python train.py --n_experts=16 --d_expert=224 --d_shared_expert=256 --hidden_act="geglu" --normalize_top_k=false --routed_scale=3.77 --init_std_router=0.0251 --vocab_size=16384 --norm="rmsnorm" --norm_eps=1e-05 --max_seq_len=1024 --train_tokens=2328000000 --max_steps=8881 --dataset="wikipedia_en"
Below are experts of layer 3 (counted from 0) of a mixture-of-experts language model. Rows are named router (the router's row for the expert), gate (a neuron's input weights, with its number), up (a neuron's input weights, with its number), down (a neuron's output weights, with its number) and show model dimensions 128-191. Each number is 128 + 24 x the weight over its row's rms, rounded and kept within 0 to 255. Numbers have three digits each.
After each expert's rows: "comes before" lists some tokens at least twice as common just after its tokens as in all text. This comes from a sample of Wikipedia text that the model never trained on. Tokens count by the router's weight.

# expert 10
router:130080093093099131152118111144107150146154149121115136165135115165111108120118112121133123136119109155105095127152143166132143095101102109143106150139122095141116096098120162089120136136118125
gate0:103112132138169154097150120083142151165159133054181129119101125147091117128130097109117097153086110125145117110155145121114142111088126168157094123164104126162116148131141086107088104105080105
up0:124135104122091098136115148158108147088136121129096121156171136118108143158140142116133111111182146108137145144111124092164119111118152092100127101106128169109156108104131174122109152104156183
down0:146112129087180147134164101164143142143122148101174147109012146142106117142124148124138139129072121138169117131122129145097126134124084156107129119165117091126130122134151114132063147142125050
gate1:137128150151081145152128091151134104132082149134130169127126119137092139076126157080104142114104144101148100139118119123121140123156126156150152080164121095117136095123087125147120075151088134
up1:182108127094152109156101144121115101137135173118105187129102111165138161110110116144125117125118194132196141135145164138141132154103140136190146108133185139116154107145148123107146082137114099
down1:114134153130095126141154057175085148151097075107153087134127106137102119151120150140124178131097137132113119136151140170159132128102115088116138121139116123157130155121147163145124107093126146
gate2:115122092107080135132159131188115128140147150171118051100130127115150141125133131104116094118123123126131122129119097150179084130153125120144142115139097142126126142104143091109124144111169154
up2:149131116151144109127158136131127149121146122144167113139137116144146142161120108084139117137108179125125168094119219131129150179115133140148159154129144123085125140141101126176104175122151106
down2:120129139115145117177148116165111096169115101134080121127139163112118102159127134127138096144155107135125137119138100114129116113120147146116125134099168142140134138159118103158116115081145137
gate3:135111125159141083089117179142100108128136121189121117117156146139117155110139155110093139151142149156116138149115160111102136107097114123134098127113184136134145152099138106107139106105140098
up3:129131152110141147124125114127145138113165128158144125140135109152120133113168143111146125109134133161167099132160151129129180141123133144096158127140100104097116137125137107122207122127150116
down3:137141135125149105137092124116103142175127125144122114097063150135142107102077097186091160134123055141132091149125164132129137108135069123118144128137143171160131120062144116131108133114107117
comes before: "\n", " ", " 0", " 1", " 2", " 3"

# expert 0
router:138127114120126121143148154151109096161126144150091106135106156152128153123122125111173141145089139109118105128131138113123150111129144110080103088110107100183114108144075104095134100146145138
gate0:161127139090130098099111133152146124130148173160119149132100129160129098133166132131125116125131171086161078146168167150137118188124130103149157127080116154150119113116127117161158120141161139
up0:115155088151117179088131154176132131111084115116124120107115088109108183135150099107113137153157108066108151134134147108164095126143145131112067105120112134139110085124135092134140163103139131
down0:145098118117101147152151119152120136126119157144128128101145151104138065090071103112115159099077145123140126119132191134121097117099102127145139060121110117115125169136134143137097110095123113
gate1:100136096128085093099149156148127129146113116116103078152147086141112093180126110072170103167118139135094140196125173152136119115145123169086130094106107110105158094167141141161114150136122152
up1:194105172118138115121172123092104098098161158136109146126133126112085156071189147155117104128135147133137121055106146096164100123131117114123114133160160144148105106136137095109145134110119110
down1:122127076130142109126087104174159085146180161153100146124149129118092119161168135124104127100067127107098124151146117143136132133114121126088078158135106137195126144098123160110124171134095165
gate2:158182138128114148123096115150179133121125108161116126111171097176115118150144109155091119092101130079159132127123112125148132105139184125117124105163118154154139130128116156159105124135135111
up2:113125122115134154135113082135153155109105128116121143174123110117144112139117108124129109119089109168170165136134123156181167143128178145167091140135153129121077142142103126116134144100127172
down2:149153119113120130137155139097134104153140106102111116128164165141109128129121134143130106107146087129110153108124103142111083176147106096114119130089105139122123115162164107129138118146096136
gate3:113099111162160189148148100169120131170172118149139110140096133160116078123101161145089097125142157161132138128082077141124155076129107131087123147177166151108139138153127106133102081113135092
up3:112090121136140148127162111111126118146150155164125156136152158139129126122171176113124114086115105176136128114119113109140202143116114140175105135156103137149131114106134122107164069137110119
down3:103138115170119118163110125165147127159144150177159113160085106141134144088122138138128123141108154072092152137143143145116092115154145165132154111101129138125147153130141090127097126174143120
comes before: "|", "-", ":", "\n", "=", "°"

# expert 3
router:139115110136103153143098129179142109163109135130122073144104121124111185133105154129129156100140129139104167089131120132106116132125129131133123135147135104126156160139123119138144139143120120
gate0:106114108108115118111148119074102125131135113190143089091072105145121144125119104106146138107163092127138113130126122131071122072123154111115150107146133150141148104142121153157174158142175111
up0:147129109132143115097155101126101106158139105077161131096196149116151138129140112145137111134137129120116103105120116137109124151113129118095132141134170122111122159153173140080171126123168095
down0:158107107103143112139111110145115174153103137175141105105066162104139098100156112138135122132133130169126137139138175111105146148079141116114096116133130139138148111127148143135141146145079188
gate1:101135131165148129126158117133173152128134141111111149114139150101134088131145116148117139129115113148079138109128113149118166162146111150148186157148127140090107129139130100150122112125136124
up1:101131106154158153150169132128164100157138104090134171123144131131123122121097120127139145112154078136131105125114111119141107172127121177116164176129124120127137086143154151151087121134133122
down1:115142107068081103122085103115098129121123119143102152145105084140123153161127115153132137129106196117184158169140128105122125083131146109115116112137161152108125175110118118108158133089067160
gate2:120154135125122171121089160134133175143129131162128137127098085188115148137104124114167120165114142122106115152143136151100149154167168125122125130152094137094120157100113110156115088128144147
up2:129132159118092116132140113132141101127107120106175115106172108097128128127155157147166097103124107148092130066123142117110141140158130126146154194137160096137145127134109156145142142122129100
down2:142135105160126095118138119138157102073102062152134114122096134134123157122156139157103148121163124120194147136121140136138101132115113094095133115130134176097131112133112121108101175129128100
gate3:098139146122129155126124138138107134149144129112103127121120097110132142138159144090110149123129113125151110079120125098107147172139087116138166152097172110119148154140122097132104151115169108
up3:125103095091127110111109108144148085104148141119149148084122141119138145155121134127180139141142099133111143126133137120132164143153123135117147153083159164126114122134087099079145188147124113
down3:131146132090175129105121150120117153120129148142133076152081136123131163141100173114122094122104125116126138111154121155124094154073129146141164090141124137111121140128118120142118105088089127
comes before: " of", " in", "==", " by", " for", " to"

# expert 6
router:137123148122089119096136148145128099113099100113130140096108156075097126143156141167108111152077098101141101109113140123146123136074146148174178137137134137080127126109136154119099143136134114
gate0:146167124195132109114113111158132163154168138202141130139140127097088140097142131089158140129117132127134144144169140118154093138115093138123105122127118139146120121119139147105178099124110095
up0:152128121157149129112099121165083118141096129090124122125128126167114127089107109126138126112119137143145107153063126115137114118138100129141082116138124146097101154132127117112150090133119125
down0:120169096146173119102118160089097131142148193115128138152139145097131163121157151100130153133073145137114140120105145131182114104124137119131142140128110067116104127102116112147122140133075129
gate1:154112115147127138109155125152159145083113159173105134088136125120140087112123154124116119086087147159105072097115133108131136147121148116129105165112104105134059139111129164105124109071153142
up1:125151120090134132101147138153111130176099090152159138180175132166161194131128124152140123140130145149098137139148113107156121075116129133144134113117122125156166152124158143138124139190091146
down1:119148159111111097151150114140120118136151162103167147095119145102128081123130146118142123131175149130124133146140112122154140126121138119131135093120134152103111148121146176136155154108152106
gate2:097106123116109144172101110127114085131101124133147132155174119122152111119142120126085136153099133091142093145138137153138137119157099118113126105126121167152146099157121138101117168106123086
up2:087148136127164118125120102127107134086096149145177125089168149148121167122118116129148150071083128153115111119111114134139087070136130137142133128140161146138153123109110124126156124162149155
down2:092145135111111166095144139130116096134128149092080135172116094135193145120160137140164077148120120137123141154107088145118122117116100128087107117104103123142107103129141128122122204106110137
gate3:165162142113131158141109107168147118115188117131159091087154133146149129139161155122069107146104100100157152107097087160135098152114122159092138158120114182120105100110121124118132149082108145
up3:125155145163135151141138125133137129180127141143089122138132131107168118135150140149174111120115161178153142100112125140117192119163146134134119092104073135154184117153145089111098080130164128
down3:132114132162120110120129104141099150126163158141135125164143156115130157117134126118122119128173138139096111176117122190122181146155149121121124163133165150109169140144127127136099090153171131
comes before: " the", " a", " his", " an", " their", " her"

# expert 1
router:147158137169110147140129130129152108089122079108155094104106132133129137128169132115153139084191120099154165144104083157117121109164123104121124124134137142109130168119119159144142100126143124
gate0:150138106091148109144102137149155124125138133115099106114135078104131123169157147148138131118152115112167111108117130157149116143108147125168122131138112125125124145115098130113084108129164127
up0:139133121122137106103042096100126081171103165152128116175189173152150088128108157142187103123137150147121135112109103176126100136111155157128176101126130148124105104148115109107096116121121150
down0:141149136112128158147179117136131133078098145164143115095097147112113123159113145155088143095103099128143165141152169121118119125100118151149116129142134150154128148125133093148107113168139096
gate1:140114147101128114135106120135138123135147106124136125133146134134144144183112137095103131117154200131051115141144118187144112127120122132130144136145144129137125077138073141099125121143101133
up1:146130123132088145100152090110164125146129146131170146183118086139123121127126075150081153170156186126124115124113154163135155118092121139155134141147129129089185178095125104149105087125155113
down1:074112133167150118152117144107116154100173101190119093154129173148165146091109127107107089130131140130152109119150109111125150144123106104122150161124148119085169137102122068159093117129126119
gate2:131140118131120121143116106131110128099087071141152127089101110152107176116112128120144129158138110140138124131151119158117119121122141184108122098143122123162149101166158126114125171112133173
up2:128128116134117127127154187165139118123160188132094125141101142137115133111125120112128150134109164116132109121116094095098080112118117064169098163125125149126103129151104124134161103102123109
down2:138133141111097117100111119135136141129124103136182101149143137126111136099143118168104147177125108152114092137127126153134141149116127141092099105138151064147134137130137143138146135156124131
gate3:133124112108104162129135099117169077149141093119161089148150149168131160121151183114119178119160133141131138128094142134127100104081130111155161127120141129154131088133094099151139147124135150
up3:105094124120172123149154115122152165143169193167090156145108147127147127119121171044130112141199125162160145151125118150135125181148125109131121173108118080129109155126200089141131085150106062
down3:146143122091136119147116161128099123166110178127103154114130146095120115114159099104117113148159123115143142140132110115136089137098180160112106084132084091136146103160133126151085139118163147
comes before: " of", " to", "ing", " in", " and", "ed"

# expert 9
router:142120114154167126160159140186180133122151137126114153122116170121180113121114094163133145089145136130112149147125087108114098132110156123155116116123112121116173170104113117163111131133096133
gate0:122158099108116135156099122107160099173131110170092116119071108106140138085072102141073151118153168177091097150108130112117095123132098126130151140167097123158120169112111114124122113113113133
up0:132097138167118135106113134146126099156161149115121116108092148155146115106159123114144090141137118113107179137104120131138108164134118185146099087125078158119131097109087120152133089122143133
down0:131126130106124125109143154143126099120107101123157155108157123136127148091138137133162130172126124128157103091145115136150183109139139101140159133099142088118093136137121099130109158102141136
gate1:096153146119132163152119143154134139122206164112132085104104077092145123150116145140100167125085137105140102125142145153166134140121154099069135120117144089123144184124117110128123106127113148
up1:115126130133097122135082152141146144142122162123105105111071109127091160170145144159118137112156137129119102143118139100123132189160125124107110111126092121106095112142130084155150173151162145
down1:126145053130110134129181115125135101181092130128106168106135165125137120124136127111175142139098142123125149139094139093177137092108112128116105170132132145134156090114132140088089134111122125
gate2:138114117060161113126158119196146128155194118126143091130118174146147120146162151133122124135123110165077081138148140135158114124142150158136139151122143110083127097144082132132138133164111113
up2:113119086142114158098170166111153164078126105155123116152132131120132140126138125158143125119093135133181125178129132145152135117128125159114148137147111142128113162121115103115115127123110096
down2:089131116180118122158123092061096131143064133152118150120145119156152175123107133126146159087111123095110154172121158136118138137082097110127124129127166122140139126169164121132166149119129120
gate3:109112095151148110103135117145112154143136128094166105107163130153166131166128129150147126146141124129152096133113146136135119168164163105123111164132129154115109135127124098098093165091103137
up3:094147111149123106125107140071128167113099157048141147133137136104170120148111082107113095110110124139153149102133093106108110089116117170147149091151102145094184126110096134128111116118141151
down3:126122173106143144073084111162145122145138109186122092173137110156137159113105120161166087126154129157090127159111124131120163145125130137111159157132145121128084120203130186099162140144139162
comes before: ",", " and", " of", " (", "\"", "'s"

# expert 4
router:111123109102081175127124115085150118134111123145141149138149177160137109092131118167123104153116141130112135102159098131108119169163160120151097143154079139156124098116127106106131100136099151
gate0:128151133146110128137102138122106114104110135115122103142198152125164123157132147126113098134154124097138169133080104108093142094133130147145128099077130154134152165135112130146144108145141137
up0:133178094128096134118123116142126102164127159163125082127150141141089105138121148102110117127108153082132147116126130123122111134143117113072140121099137130112149141148094143159125160138104122
down0:146091127135150110169163136130130139103111161083119128155129088144127121139132176123120075202127139169168104152120125125146111120120169081175112140124121112077070116130091126080128124107130101
gate1:100126164126100152156150130093122127112115143112080148138128135178088128135134175164106109126086099110111096141137158115121194117116113165081131119089105114131086166094145119073109122130115132
up1:113133118120089148150135136090125136110139167099123181145137143160140115124122204107093111144133125103123103080105124116135179136094149121099145139134106130132128131105109149096132139136105097
down1:137113106145158141131172097178083109164104102080120100131118130122137138191123108138107179125137135112149148149139137129154144107214104103165108148127154093106140126158144131131131136145168126
gate2:125123126090106134115141123107121123175203115174146096140081130139094134086129104129062185111099172128117139137124138121092100163119134107135095128177122127148130133124098118150103165149142108
up2:130163140151155124111120126139121161116023155149116079126121126118134165098103114099139128173133127126136130098093129140180134114108147128165136132152090140189100134140113143143136143153179118
down2:172109150168127176099136111126093158112124125138147120124137138136114138119122095136126096118106126093158088114127123145172128088110124136200147167121150175156129146075106132117110131132123124
gate3:103159120105168140105116109112110139113113119144148167144120137130109134130145106175125117163144133125107087130094161130121117134067144137089124104124125149174156116126085142167106122106106112
up3:100154128152106105138101112132097142125108109163149187142101141121077119148086120181155151155090086120145123130100177111120107107096107087090132112078118098178119129123117144126111070146137085
down3:159151151132157127122147135188127135161110138127135150144145129098142109143145137143130128142131158074117181093137129148143180125154117129112134090122137123155195116100134174128162193137152135
comes before: " |", "–", ",", ".", ")", ";"